{"d_model": 128, "normalize_top_k": false, "groups_per_token": 3, "lr": 0.00257, "beta2": 0.95, "batch_tokens": 65536, "steps": 8739, "dataset": "wikipedia_en"}
Below are experts of layer 4 (counted from 0) of a mixture-of-experts language model. Rows are named router (the router's row for the expert), gate (a neuron's input weights, with its number), up (a neuron's input weights, with its number), down (a neuron's output weights, with its number) and show model dimensions 0-127. Each number is 500 + 25 x the weight over its row's rms, rounded and kept within 0 to 999. Numbers have three digits each.
After each expert's rows: a language model's description of what the expert responds to. This comes from a sample of Wikipedia text that the model never trained on.

# expert 34
router:483540490484503514484518531550481512470547468492550540494477498487510498535527512487534501516466485512507524515512544461488479458468516505509522473508497511510468522541501498484497495521481496473526505509493494499456517554444498537452535511501496488529522521488502473509469504504462440492530497520486497507533496496488480476500534470521465481481489481507495504509540483548497555437527
gate3:509532468516475464468463520531556492513487504463502461485563531535533495487492546507513486497565543472472520517498482500512506480484483501509508505506523535495497497499516506489468517507488510494510513510523536535481467490529463453499536501482480511495487511543462488543462547481494506422506504489490511497473480513455471456509489512501512491529511488496499464477507528490515458475526
up3:501519481556453503480470531516511490498472501467493478511534531530533470518498555534535457526508484472519531508475540494499517475521488535508494525554518522488489496526462539491496521484479523505532522479517531543508506528508518473483517463487534479489476517528508458533474545515517492472545486488492465486531482443458500490502478504491541518480505478504504465483512478498495456488517
down3:539467474514521517518505460491507516529532458512499416503485527479547508523510480504475492518497528504464548495522503478502502490500527533528519545500525488521491495482476490485487555471508532487471483520493509505496516498480478519432472449515474506447535528507524487487522522504494493504515519488526526479481532452532517517535540447494501487499528514490513508524494460511498529477532
Second short piece of foreign names and place names, often after a capital, such as ka in Ikast and Ekaterina, l in Norfolk.

# expert 51
router:473486488508504499535555489531506496505462478518464492550487528496509524483538508509524495553532474538489490467451481517478465549529487497501469475520524515494527537506450464502437511500506502532530467508505511512514465485495527484463485463515456504542542509490511505526483491537507511507501504530489507542498480477493513488489501498476543532511477456486510516493497546518552508465509
gate9:501518509478456450523523460485499546529469501468491477485508491499529503507508507472534469493524503513467547516466487513494516519497509497540492495522517505506442498484481428506474504524515537487530482517496471486479479499548487512482482527507470462494525531491484463518456523520503482453512474476457481499481522475491469458493453515500474499530459484489507521554514455522477496478481
up9:515480503493533542476473525519518449459549526522478508506503498499492486510462494525487542484490509481528493485541512497515480480484492500456510489478487513500539508531528564483522480461481460485456517471509532505522505484470518496513495485490501542492464487489528518471541491471509524549476521537548516545523463530520533531523523497511533495476540522508483477455475528496523508531501
down9:507522511503516490495507501496525538490524474541519496498442495496465456520503478508474473483476479489508503521501490525575450517517542510499495533485464478474509538562500545486515457470464506481496522483493539563512500510483473508534506465520524491505479512479517518514519502475481516532514467519480497543515510472544505553488466535515502496464529486488515485512471533503472510515468
List dashes and field names at line starts in infoboxes, such as Country, Family, Genre, Coordinates, Elevation, followed by a colon.

# expert 54
router:474481532510533506450437492477505485495507500482470515522491473491472501473471487479477510477506466519538522488528497520470478485493528520467477467511496530489521468550446484524480499512516446486479481468487506492508501456503508489487559493487468512502500485494479495489476483507494468518495501519562543491490443506516519477520512483463522507467488509463460480518475488455537527527447
gate1:478493530544513489484469515515506493541493497486469523477501530508509481485479532479513447481453490490532512509493492508488488504492522451551475489493492516527528511520463541519503490487537490502510534470474497526489524544540502519492500549528505455456483533494484485585505467471536491541516513533492492508485482481480531567523497482500518510528504510488473472525497495475502537493469
up1:501487490481489475511504507442494488485503529514518509532499494510463539494508479496504555499485517471478521505521518488489517467485509547460512501509488480493453477525523502502530537518485517469502489558488504515527491477509472486510540451517499487553493499526502485431503506549450463480492515505476495479501464470479503447483520516499468512437495507497535534485482482520515479540556
down1:515495501512451491457488526494447509474535507481495504491517509522477495545510509462531523436521502522538458496511498523454484492496508516524526542472474530495498503520504517484533477497509447549478472488528486478497488487487454512474484512464473484496494522496505508498485530483535514531469489454497530486563491556526427492512498458472529477484519492528495491498500506513480517509495
Four-digit years after months, days or in, such as May 2025, 26 April 2017, in 1976.

# expert 33
router:517494519502500545485483560498521459476481506526471502537501505478461523531507449484499513504474533516538500458410522462510534481522499528491551508516454492509479499517502511504526514549470501520489486492519495528508518499496536503465489489481503476525505529507493466495512506521517501530501512536509507519548482494526527503538505470521524529476463534505497486487565476520493534537498
gate0:452458472537478487463506502463535481529496501533547507536488508481527543466519509497510442437526508497531503464461518533505535512510521506500494509545512527521501462513473548495473498505487536476531499514470458526513490522465509536518486492479506483490519518503496469487494460491491527487496542545488498511512535496512508562520534515517522523519526484512494482488484519489483465530477
up0:509534500463491526518526508513456521495536530471448525497503490508506470512475504497481540511482455476522501498514494467504460510506512485490493494468476468463430524515541476496543528510502483527465497463502551488448508474515499489491475510480477478511490494518501496541558527477523504502509501492479444507496438521524506475516507545484478508481486458532447522509496498515489504511536
down0:520491498479471519463493539491517533485450467491479521499479503478491460517478476506493501444434435505535484563538501507514490481492479481541524535459470507483512530510479536502511491475496487462485517519513517498504502475492474516510505464506517467558489499497509477488526491496511569523494497489484528505497504503484514491483483494501494477461504547524534486518479501541440479530517
Letter pieces inside non-English names and words, especially Slavic, Finnish, German, e.g. -ski, -ów, Jozwiak, Kanu, plus "www" in URLs.

# expert 18
router:458504549522512499497515477490498510484463499551471477479507494496492455489531536527543511505513463529458493520502498476470481549539490474532486453512505527481529480471473483498442497471525492546523486480476549480499474512528532513503480493546462486531490485493533494494507501466479489462520478499475494504513513452489509503484545520485538534490469542478502528499501543499540494486507
gate9:525536481485507490495465522517509503482457531499531516506444510509472516511490519526520521516479505493496483518513473477511527534506452460483493507442502516509473488503534521503505496534505521496546477498496500508516488496472511524458484527459467444509513537547534498475496516484449458527451489493570461490522508485513468476500509519465449507514477515466516514470524492517465487532491
up9:536515533474499531527481487453482495456484523496484512469501510507482495483488511496506508478481504513476441509489480515514443503465492474464501474495496553491454499485521472527481470515498506483521497484457523489476488505531481480506448519548491514498508486517486504502524511454549524536522468493515520510541506511560552504471455478472514494524509484545491494535509531510502548525456
down9:539497478464514501497487486481481466505485485512551490522472498497541558502499541507550545479523468516499491501497477523469480483527509533505515525509507507500475494488506490473487501464484519489521460559510496489478505478500446480502505458470515480491522507568495502472482503516501511503481512471506470483463507499528478479451479503457501455504491569524514479519461522553522502474469
Field names and cells in infoboxes and tables, especially place fields like Country, Province, Municipality, Coordinates, plus Member, Season.